Weights of a small mixture-of-experts language model, trained from scratch on English Wikipedia: vocabulary 16384, 16 experts in each of 5 layers.
Below are experts of layer 3 (counted from 0) of a mixture-of-experts language model. Rows are named up (a neuron's input weights, with its number) and show model dimensions 0-255. Each number is 128 + 24 x the weight over its row's rms, rounded and kept within 0 to 255. Numbers have three digits each.
Before each expert's rows: "comes after" lists some tokens at least twice as common just before its tokens as in all text. This comes from a sample of Wikipedia text that the model never trained on. Tokens count by the router's weight.

# expert 11
comes after: " to", ",", " and", " was", " has", " would"
up7:161124128144140085117144140109105166137127117085118154144131148166153089104149097123121108080106150098125149106154164153130112135131105064126119113098168127149151129117088092102138109116093135112146124111121160126125080146124110108149086130145094080150114143167068158109105147157111114146125175114121123114117128149111135127159117155166130137130077141129134111133107142141116087093133128118179130149099135123142114156146076132112142169067134130132131151151148107127138160154130130133186125083087163089144112106140106132165098121147116128086103113132109168107126135149083131110132150089125076160149149170124129132127116105117141098136118135153100094159131127095089134155130168131149140121151129128129152140105120141173123134093136090092170164129127162120128142109122087
up8:115143143174138143125098121129115156134109155129116173130125156154083070140139094111162121142119142125104113095128122170127148140127082089128094109123139180151104139096090126144128141156079093110091122090084135125139156127132130137182099097108085103110093151134089150127129118126144155140185174117142094079123128110150123151152116141118129107127133139137092091169119135086102113104091134101114133151129143086116106117087087125105173152096098117145105128152104104126180130126100130136149121087151114129119131134134130143118164148120149112119130128179098141123170147126149086111139130120132092102124151119088109127126146151137114113138065134125161094152164117108133165163117154130116111081106097133133104149094139150124104125133124070156168127092116128153122129150112127
up9:122117136126088102093083134071127112117122129152121125116139130147110167162137103120140131179133096177206127122119135151091148141138126122136138147106095119145104117095125113096151119137149126130104136121102155104091149080117157163158148126155124093106114092091144142151151125177070117115114180124167163139091088119115165098110089153108121114165127127119205160105131097155128155116128125138127106116118117111123162124100106117110131135137116138121159115112135135109139111161117099126131159156142140167128134119119113130142183144140119117131096131092151102153101140096124112127161151101082115122154148110109113138126138148112131130095124084076064128112144106145074138133124128100157127117093141106169161144135138103164141129154119126092175146147108170117130134140096119
up10:145091140136141120122147123125143137131132137139136116128098143107067079114168103101120086090172179172181107157139171101108142109100123097146131173134095150172087127113130123093125111112098138143070152086180162127152130129128108159151161134135097150106109116094120145101115178153119104114131116089142121098092148119143133128136120116119114111137154086150155127137121100149114105117167138093151145168131139149119151134187125110097140140130151127126091120111148146124147129146121094146163185133150117131140111108114130134101138115121120116134131109083104116126102105109111128165119160088112119081121117139130129167150141117101103109155129104130092138123129080103140108101088080181158096138114131089129116137131122160145145132113156123174100125164099170144122142094129151
up11:141129132118103116179077118128129125116118133133079129128152117108105121109142134122161089110149120117125149145151131139132157141147128155084131110118142132096121112155127135138169128116142145144146067101120154124133119086138094164090095131095193112094152121158058167160169080109128167125104154111099085089090123151118149131113154143184098122140087131130108097106093108120108129110135120132128121155136115078086128154101115111109110145151142118175122112144117110098158109109158142072141113123165134160133121158096112157118159144160139153165100102106139163160155136082113140095119133152134125109130139119159119167101163119115133161101142132112147160113162127134117151148135118116129129127110158124135115123122150126120087115155162112147138105127149134135081204110169144
up12:130120132135137101128116121136189122103128129111147149080118129133157150106159105131092118126112144145142139104165119158124099139143126095151151160103095096200159159127157152164137131156163103157140140141165109136186121114150143096155106132152110163083145117117124130122121161126145119133152113092151122120181141161091137084107163122103142103135148138134106129110110134095145122126100113129168155130144098135149105160111157104093142143152115116149105112131151115158152137130111158151127165132148147081090139119199099055105162122109101118135147144113156151091149098138097127110193160150167164152128103157091124106079104132136140131132136119158135081173140153104142117132152120154123116139114114146102102155125140085100167167139124120142139119105131142129138119136148122

# expert 14
comes after: " |", " the", " United", "|", " of", " a"
up3:167134135109141148125125140108141137150120150124103124155108177114159126116144105143112153165074136136113167113151129171120152092123159146163133135087158134106151146136096158124128099100110175122106102145120149135135134110110156096125141065076113144141167140127156151119120153179093107054121160104127144142080114097114151134145161140108156082087137105136173134152067133121117117110108143128138125119178104118104110152154137118113155151143112144142118141100114095136123096131158154156162207056118120109128149118140092126152159116097098167132134072120143138133130124098113102114103124158135113142136160127106083131109128126129101128162122173150133119115160116107141114135151120112121166102106135164148107100154130149119111119140152093139103135154141129130135146115099107
up4:070139178126108112137114143103110137158119120155121120105132138100121116094112085103148153146122124159177098110128152108136135134155112122113148128088122092141111126077141092157141147152146107171099164129151139109143096165114123115080132092126173126128142167131130138115150122138107126132161133163114118177137127115096103087120098104144095114130163128141158102133093126148111150116132132117168107090142124138135142145110155114133078193124143115157147153115147109161173134110144074158139152138161139108131116146157118159128126111132134090159152121160139129119127081132119123139175149122096150139143117107098150106131162167142194121129109113074102177120111110084105122138114169125125110160105144131131073126138123146122149106144160132128095122156131108144125085075155086
up5:114095134129153142114091163145106123119152065164135108126101091141135142088121173131120142132141107114143165137123093122132153148134176114131115109087122162129110113142097126143090114156138095142149103124134138140114150154106157132105117129146150130160117186132129117109103140110130132106137120096157126142109150113146092122136122190093123118113089188145172164133118139134147128148177134127168094140161139071155080098106118165095124109133115198110144112145140135113120103151139153112098102092119179107129127088103121144102148139072102139122142158131120139101147152134142109130126145088083142066100132173149134077095141122109115125135123099110122103135128115107138121157137115180136099112141121112156084136137102123131144105136136084125116152083135105098129117147157162
up6:124122146131153150142089157095167156123137099158123123109116121147126091116117129130183093176123113097104139155139123123105119123162120099112087122131135149117125152057131132115130080133088124134141164115164115128132149137090110104074130138129159151108159188159156106120142121156120153081167107121127164134152157122129091135161114171111140132129164123131164099143100094158118159143124116129135134119133122147097118166141111146202141163108160160126076147146135117159114166150151117157115121117121133131144153153120089122141125095138137161158154098169157127132122104185116085092181124097106118135170072120140125109121153135160083140092144128118135145126112134101130119151139195145123126129122128110123140133095142122134082126124143145163132127161127163140099110121115116
up7:150138094142124130092151128104138131120068103156113128185093147114117123142146130158145140121086128130114126071119118111133135119098135134120126158144118138098114138114130142135147146147170161188118120153112095133118118126184137159163136089107103147097128129151140110113110141131149186111122114158136118148103131159118110122119118147153158148141171143134113146161112122120054141113169116125076173131152147095178097108126126099113138110130110134118147119143145138087152125117142116078116151118145130102172140164103151145117152179101142099091093164133147136144137129165126133138117087084099088123098140145101093115130104147134149094147120110136104107108122146086144124154136117143130134099116115137156124103125194120148115111122151081128048135132138120151176155089125118
up8:170143130128135137093125098152117170127131095076171134105120117168151151104166128129095141132107109096137106081133095103115077123134142161125138118110165091117111160106148160160106105122133180135098129139202117138120117084136118126139121126133120136107153134168127124119152111115094132087096175127141113097157130146126121135135152163099134137106097071107115140124101151144100153130115137087109139133128063173133152157135161117176128141092128099100104142100153143185135122149131122173181119123131135131156144119118143108137159101076142148114121104086110119106117122147121115112128147156099141146103109158093130107109089099139140163112153149071120143144168113127134102130118112120130127136134100121128155115103149148139140128100101105082139098160106162096149152139085150

# expert 4
comes after: " ", " |", "1", "0", "2", "3"
up3:105119151153080099125109142123119167134114165144103127127071106082139112165119129093119134131156143133130101076155126148111110146140098172110114124138143112110130115125147115171170166138160148161130093176128132129167113091132148131132159120139101125121088139135166136194119131103169114162131099109129140089107149135152132111155127168150121136126172117138127111134128088161130152131148097109100132115136115133141106125068120090174129144135114132163130160140139128100144128151135120079115133117164080118164117158115125095122091135142161115150121105125114151149133111159119083115146126138117149164084072124113076121113061133155122166114151111140085143130114104126115153144132207095093118124146088136147102120115120091109089113131129157134161112130134144154130114145124132
up4:132163152117138080126126164155160153128123110117105108156091127106128159107097088152144155165118156108153150099143128177128143123134193138157114113113123111154126115097094075104122098079136129140089141137152124098120106082133155124108125127122141118125109181140134120144074105098115104139122132131202092162173104130129103120110153147148149132132126091130160132147060123112155106149142157109154163130136137139148112103162125154141125128147123111111114157110135102099131137136137116125152186126112103129142164116108125088104099142126110108124119130139078152106143100128116116111125124124114199116152109135125139095139108124168169171093130140119105140141171124149084145169088095166123138117120139114122123097117128167100100113099121113133129093126138121174179140127104156
up5:086144158165129154144115109107176157168104165151112097072111092097145135128142087177175116135107131090118126121119203105141148143099100107123098170147099152158095109128112146097125136111109146100169138148139177156132145106133129176184138125115145124104158149140109141156123124116147165127119112095131133102105097140107094080100070146142105116193147154146137119167147146114139126119125125094117128131108153123126114144090133153150144130126144136098140141132144121112188104119129112106130142147163140136148154128146132130068147145132111071104103161127120137141167110138115089150119117157117113127119097122112121128152131154129158157127102164111110089104138134133117143182120110098104098106123141159134110110128129141145134160165124122161126172115137131149118143172100120
up6:116113120134144147108127090139124084109157165131112149119104122107167113097101121135137143115179172180122130089114118098093122100166173156129145149087112109111109127110113120131119128132150129139096150146123125159143141129165127181092105137136151129099160159149151160138104130084145104150122123116108130128171124164139113116125085087155141118175145152116135111114150094107148095083140151144137138140116139124134131151152105155086150171145117155126118139118139143176117113107149113148128113121164161101154121117061142123152176126111089104140073115122126121204131109110157137134113131166144111104128149141136130146094139147141139103102108110125085157139131132109171146072170126124090134118125139138164153143122121143130130145176173133139113169171104160097099131104129173
up7:141117147134107114111129131103087112108182105124132110089180110085109134154138146098133092095143112134148109130114102136109108116147183150095136119140115076098110121112128101119127130116151119164113118119162143131105132149146115112140145125105102135144129140132151121134106110157138100149132145147147101103140165117100114095151151145124124150104154111113114113111096126154153147155095122158108132136086103143116087133147133116132081119109171082098141146165146153122129191131158131091157110110184111128123124133118185128128085083112136128089152160113134134155148109125104124161120122095109117107126158123112124157115122132115126133112147119066144135161135084143145088141136083060124078101130097101058155167122136115138135136128174131117144088103124105175166111083131150
up8:139119126125094106125149131123160108128178132131127129145091153094128153121125129142089119146162144128123115108147126121113130113124186123133135104097138091156097149086138125131110138119148100162159120110166137116145102129113110195120120106110159102076137121133132117139127165120135144084123167100108103120120073088130157104165130128140160096134155130186116156132124106151138137149143162134098170128067135147130112142112135129123113109081132177164110136092127121132119145153127130068134153145113133180156114090135148144116133120122123102083077111173117114177133140177156149128157168107125085131098107135135096161131129142124122111098116120125089133147139106052138141145158117132147142079145131149134125120147187150113095107119118099133113138097097138146171112100125154

# expert 15
comes after: "1", "2", " ", "0", "8", "7"
up7:112178109123093096114145163153109119113152136130141116120112156156136105146106102136151083144145127092182190108147091124102098149131136158135130109110094116153115141122074099153157083115138085128137136134160152097068124128162123123113088137170110136070113122153127136099134169147116149117127137148143141132135103156133122151129105118137102153133135123107155106125188133159160163103171114146146170160159126140136146104079120137140146113122168148138093131132134125137114159120131166139153144111081125135143103116127141150131166111191157122144111116173138118129103131144142103129186151137122143096141081159087181094118132121152131128168125110129101123125135162141145113117157159106130120084138123105129184116111103147133123130112106151119157145154096151115143162145136175
up8:140121136134118126126080088108116141108141125115113133110104114138112147116130144086089133120122135114181108159140141151126135116121159136114157148138112157148110119109139084071121119104072149102167141138154135110109110132105168135124151164130078130138133150101102187111144113126121125090158164093123109130099112133109113100135140174121121121172158108142121145127071172123145099121108102125179132116116134120134135088166124121057177152127156121108127114132143125126154079124091139118125127137172152126134095114150126121102137114110121075116111157134126128111149137150105091134178178137108115144119111103135118081161117140127143156104122110135117131128101096123102100173149120114106074106058110144100085118086115104137114121150172084127112097142162151157145141132127158
up9:147124178117112121074132141140137138138132112141137187113109131112105122117111132098184133133124138101104113083185124128094133087132163079115116115111146118103144103150143119119101129147103082125156097141172108170089155137144128117084121132126142124130098124140099103172150113097105126160151116120128144094130139119124134155138108143105122119132116100114100106133160139151109153117085198146150102137102115097164079105125109172097102165132121118127114128149163136133173089130138134095104127147147125128103113127149104122136101113116171147084110144164148140125140099112161154104091117157098184154117123093155143149103119101106085093133132128094142136116129088141162111144150120110100109172111159111100137126145105103126112120151128130112118096131131135094183189094160141
up10:173128131132110076116097112117102146096149138108141127182127116203158130118118132156162155123105096107130147143111121101130137157065184135130158137142111119166123140119107101137132137127153172145119133090140142118110148068137116166132089142108152113119133142156122119129099130126106150105137173132161169107179116111109129137129138156131145119181120162110140133116124100161151115135138093140107121138114142065119146174104091125121077147131138093155133106183134142095135135128144109122134104130109128121118146112082085143120127125128115142154121132077103132139090140099131099124154112152136118163152120127144141140122162103150151129083112162123137115118110114136132138085137113129146116174111095180134091095150152143131125132158090144179111131196109138118138121093095170
up11:154161127156124171121112118073103106138126155160103117125146092175138123121102115152142128152156110133159111141121158147104111118080168118170154131103107120145121134155138105094177173144134119150111170120114123115163140107137107207135119079121135136108134120074161166087129110133114147105110132183108138123149114140146123119136128103101095114122157159090152100142137101127130080160134138175157110128168133112133147176135091113082122140134124091110087155115134173133141129105144083122115101130149127074140152134084133126101139122116151104126134150148129101130139126120106132105135146130097144092116145113131110154157130138130144143099145093119102130122118089068098130140123130106158105128131149157170113139162094123103091096139135077123083130164144155141116166115119157
up12:140134156138114119134132123105098121152101150148147093150114141124088088119155129092134119153119150156136106119126116120109115117161142096126134124125118113136102134114106114124140132150135135117118148121136125116086128123116121168122141102146094108105138137152104158143139109093044140155105163101115124085118053165147131139176164083114105106164131154148148127091131144141154103148120142102126151078163090135155128118140147126153128136111160117117119148117189137180126072149109150133149100128131125115104109121156145161140170174134132086092174106147121144127130151199097136096104129130149153157116097106154151147107156136146080124156134127093123149144109148080122117093170146093122119139115101166089128114127080136123107155102098169142138117136085151135096107131117101

# expert 13
comes after: " the", "'s", " The", " his", " a", "The"
up3:137151142132116081141141159132118108090132070132126119073159141113158108096170133133147093124134097158157077136119123139119102111137167155146128095131131125139125102179092113066165140139089155107117085147119166120092157060118089160091149080109113148131087093157163107128149122175099154126125200145150125094125113131112134109121124136118119136117144114096184123133145144117131151138130115111156146143108108133149076112087132129114136156143146107118138175139164108107139138138098096111110092099156150083134139149119154155121131113155110153111127117133158123146105087117155083148098064118108136101144160105134116126151164122134134129121171133147127128129142143110146099144111158159161100128150105158113149152120116128165130132131119131125141145122106105109110142115118092
up4:166129106139114104143159177108118156148167115116110141139161165160110085126140164148117125112121120094131139095138146117134150123110128114114152190107159130092138121111155055109105100111116167116144180130117122112112110112126114130186108085090093135138120158134072128152143124092177120104117137133128151100124095100120151156149121153111117137145135104122138124143095132117132086139119140158167184136102156161115145100121094124140126137125080089139130155119142104113149158166139141105129152120105117148144128151100125085111092124139109109143107169107156127175156129137110111054136117103155107135099143126122142133120081150094162127090101131142121102130145102121127139172104131133163122107091091109126093171133117123161136152118119088142160143109088126119128120139080149
up5:108141148128111144174127140129111101144113117148109127163162185116119117138138117123148106129120179118091108149149127101158153169162131091145110117097141127129126124126134115142094114186113090107114125143124129148108130142135127111157134127139116103145159084146085092104127133157130112111145145125105109098083107119118116119139169126166159121108142125109101154117135095120099125120141146140172159142153082054093127112150098121149141133095106120139116129115138098128157107178146110121128136119102169161109127065107133139075138128156133132162139130168163123096170163160128121067139160087096117081179138158150125175163104165145124147110123113165111098125118129113131149145162119097161095123111153127115095123112171106119091109129118147184122115154141130134121140103108094
up6:113119134121142131093097121075152146106113093139139161137122118146152146154118158145150130174093165100120120153131135119098122089113128132117101162119150127147088156059116138107118127115133134128145162128156107135115114159116081104125145101092086152081152159156144120052126112118158114124138128103120122158161114138104082117138110125118091137133156126112186141136124122116173132118120131094134124131128117129127130098121139115096084139147159143166109081134161092113156120117124070175128118112191159130128133133113136136117087105141139135123120151101082126113136141188136148124148137141130141140096087085134095100130157121113113154122097141111118125118126135089139104158110097135115088118071104124174125144167137165155155165139153118149134130098103133112131104100160185
up7:093144130173130137139094093133103105123130132121113139155102132093109132138163126158143150141110150117183175105144129138149112174121106058109154127099143101133113129120123066124083117132127137125159135095123126109184114130098132134187106182131098096127128114105103104103113119135097142099152113115106131183151127129131138144154153142137113098164147112137118084171061171153124147121132149133126132147152180163153149142086101128114158101122092132110114106149144121123111110144141131108169146131137093145126131145100155113097157143107142122110177173159142146118155163112164139135143132126118126131130152135117095099134137140105191136138134119141116096128171097103102168167107121101139128166134115091147125118116134163142155155154183112125144106088157131136161121135148142
up8:141144129090120088116143159131124111119142127137146116137141137129085142100162088154166105092113124158133142144127145122143166146132119139110095160130151092108143125164087153110155140160084148130058127105106114116079139089114117116104119077110156116110101105128131152094140148135179123120104147122147148119109136109141152124103065131131107159118087138104175159111157096138134129141137138087098127149088126101122124136150135151127116087135190165112129123114146090117156076109122155127126121126183129116129132137127104169151134137111156126109130093150120091103144157117115133146114110082133123094173118152123133141115120117121098101152141088156114149099153113145122158097116155133144151071153139126145145131074112171154163110157141155120057155151113148127130107126163152

# expert 9
comes after: "\n", "-", " ", "0", " |\n", "9"
up3:139076090156130171137120131083101127144127100143116147165085118129090109075119102185150164134163112156125116127107123099147152125141118090126155093099135137131114087107120133091108085157128152140137138119149106185123105118138115090109127155154140172127122186130158105138153097088090148122144110125130152149147159129137113125169099146101136149158153122109128122133098077161113129120129156104095128145130136104136094133127158160131116100141137108126095140122146171150152150170116104093114119124175104136103178121088129128126128079127126104148113147092169131144197114191125144153163143124120144147135110095168122159101126128122132115135130065136112126139130114156132105115136106134123114132114138122126157134136135108145104086126124126097089152173091099122123155147165147
up4:105115138102110128117108139131117132083127142168147123138168133114105174110111089121186126171141108152137093139146108130164109119152126120127126151101120123142126133129141136158126150149075110122123154169136088146152133140137145136073109147126133167103139131196159127140108144138165178107140130102103139100112082149099154108106167133151134132107155170151105143092127132087097128134093140152123124138090124101126103146099158121152132117136131116153119148147127120109139104119125104137109111116110131123136174160149058098167177133145133148104155103131137143117078128136117131162141124097161116069176115108154116150094192136158146170110131093099114177143076117110121151095123114197137101130153113132139132116120128129101113123150118139137117152154078121104128122101155127
up5:138096105120144159144095122164162122134132132146155170126127142137106165158129125107139119137129189129104127159174125117102136100114154157137167091143139155167110146115088130141143103155134123176124125096108100119139132144120109149113121120121137125112124125121138117165119123110124151157113135121083145089149090124098122143136168120101111143099144119175146125111097125127161062180122126143171143132114139143140091102112125118116162150123145121133142148125149127092100098139145095111136076134118137120152117069132134099131158177127105110141127115090119077159099120141142060130099119105146121161123141129071123113135156109126106146095128100177124140147124102116146129146126144142180148073122110168144124181143141163124144110144121176090140105079142140114183131164155165
up6:131142149121143189091105141138164177097153117088175123126156150171163168067120106116109117153101165109161117120161125096137175122132159163095157170155167079157098150106180148135146127116146135144118127183137155157129147111131148110131129139147127150126166137108131127153140124128140171144168143152083129157115081105141098135081131145166133121160139161120158106136137129128207129103107099118126126152160110116120100126133111109130114127101085151099106143129120143121160111102142119115114143136134116119119123103141107099109166150127112150136088092139125126158100104132154137136145149132083134143137173152127109096106127140156110140084101132151109154139127160096123136173145156100119126119096132136175141154137091183125141120143156168153165130133135128125142130138122128
up7:150159138154123112132144119148122165132129169125105095133106140141147131078123088150116145134134159134063151116150185134165118140102148131144115119148112110169104156113146125092137069127117124120109111158148168125117093117116158108131108109110090181108163127123135127137113123144134120100135109145143148088130137151101133102176158138118192145129118160163117129096108133161125085140166139120134168132115118146151149148149084122142086116158141162122139102156113128137162150185166120133131134150132133121170151106090121098099097110175116138146118127106148115127119146197085112108168120118144140126064120114113085105130139139138113158106121136132158115178162103103126158144132138136161131132102111136143122114116119166134134079162084110074097130117148143134106152160102112
up8:156149117145110156113096143106147132122100144142135139160105137107126121123134094137153118130109105161120127154150130119137140152107101084120127191096151121131078119104129114127131104133139200111141150192128123159134119087100107146188108120120124178110159137132156116091145114120157114128134106071110113151105116171107088121131147133133131176135138129154145134113124063144180103134096132116119120136117109113105125172104117062145127171137131131132122132140114115136191169143115119140132209137175108115120139115137128150142120115199114132104154114101111148136090120132066117122128111138142137115121156150129115115116125107139151164143137120171128088157113095129097143180132147115130104105095103162139151136106096085118127117165135133110149125132113138138131162135093131

# expert 3
comes after: "0", "3", "4", "6", "5", "7"
up10:137151143176095134162129152125119106131115119139108100111096113131133133147147168094166096123154111158078093118135103076130130114113118115113111129101085153101130113130104125153149124136130123127144099133179139135141140128133115156133101147105103213149145141189103122146144121075147138113163108131108108093107127188107119101126143158125133128131151153118104127121114119110158166099151149111117129137072105105116107166085159092171088094134139134140159109133168112144142109159163139126139174115150133145119100101145108125137132123083115112133108144102099145166117127152101115147143107114177103150097128144124061097097140143121140089160110112144134117138139072093152133129141149151127089115151138113091135148159134094197135140141141123132105158116137117150168115140124150
up11:119137167183100150115147104091149104127136100177105151098121141170155110107144117158123145128106149143100096108132181116106109147143143129117117149147094163151102126173154088138153124170168134179159139125109141123143065121137113136147111108130087166091148107123128129159167121116146105077103126147153137082134118121112118087131135114177160115159097146132120094100093118122139146124126164117108118144120109134153143147144128143125098141095125118186097099139120146134113105139139131158155174151135120133132139116141113180117119119115121111117112158144126128114117078157149132100154088154109110119076095141149116157164163158121125124114151118146069149166113114095151161128143118166140130114135115127122143086137111111122118119163126070112101149129115110125152194109085130
up12:116097154124106097159123156138147119103096123156130125135176117102113133079145140120120124157138147131112134152132163133119122121112150058093114165089089117123110135144154137106141120148118131147148122077121092149116080104147098164137145127142097112110110114132102088134124145110131113154108125142169162144119094143129128091097117186134160155121140122136107087127092113125104093165086118124155117133108129146145127127151151123124109145111128106097120168148120076131090129122138141130126113072150139133088095142123067112125158132122062125133131137160128196138170165092107110099147147116139123141122119167152138159123161171124167143151108093094139118169120128124065125159169133150131142122104150151110105113139124115152129129157160121142162157177116140162159139156101133
up13:145140151139141075118085124133107169117129104089143110129133138148131123114135101143108087105150127126125102078109117108135106156103187131143126107140127130114120118141140134127138116121140149161120096118133086138143095107188141159159117145132135149064158184164145111184136158155132169074147135103084152144153125105126113124179130107134134130143149165132160111106097136132130117147142142139121166124097115125187084121063136131150108143097118140136154126120135129101167124164174141124110140091099135124120133076130099119112189148096165084133154114093091127157076124105101112161128111110118144144143095165128115144093144083103119153090131139075111157120134117134152147156112105162111128101132091126118163108128118111133108138116125106118111104111110132121136120101131152
up14:162104145137167135137115128133100130095137166122172134109158126133152124096133164111137115152138118129144120165106112093105150115109147112154153124164149110131123124125141128159113141118139118153122121145187131107123109116137097118095110109128146148120114149167097157155104127105090134047119122111135162124138087139076133089114123116106167117129084119142124130099140117141137106150153129144190097125105123110162113154126124079120119130120127130110137139120137125150124109133134071128154106139116137136105116155151147156088119104117116130090141150111111134126173143193060125128162148141130125193139120134124132102120193115138132131073084156131151146115122160106104121133153196126137100202155065135147136143140105139139087163132143121131103167113114115113098129107143149
up15:108126123208079103138135099124103108102123144147115145115140168131113118151138132112135127121110119145109123121143126122143102165091114127114100130097125128082106130108118123146130132126104113114124171113161103126133117154134126113168131058130161124114145153131139098136180156103119143132147146083108107126160093157120110140155116137138136149159171119116136111103114140129152171138139113131102135117107138131110123112099081106150109114116122119132121156118143148148133132110168152111116109141141098140091129088120121137129147115173156137165136119090139189166157155168101102130140180110141135133169120116155143138119134182146126160105136150081128171116123134120122165128161179059114148125116127167180114132082158188085144152117135142188118093163141117164142123160103118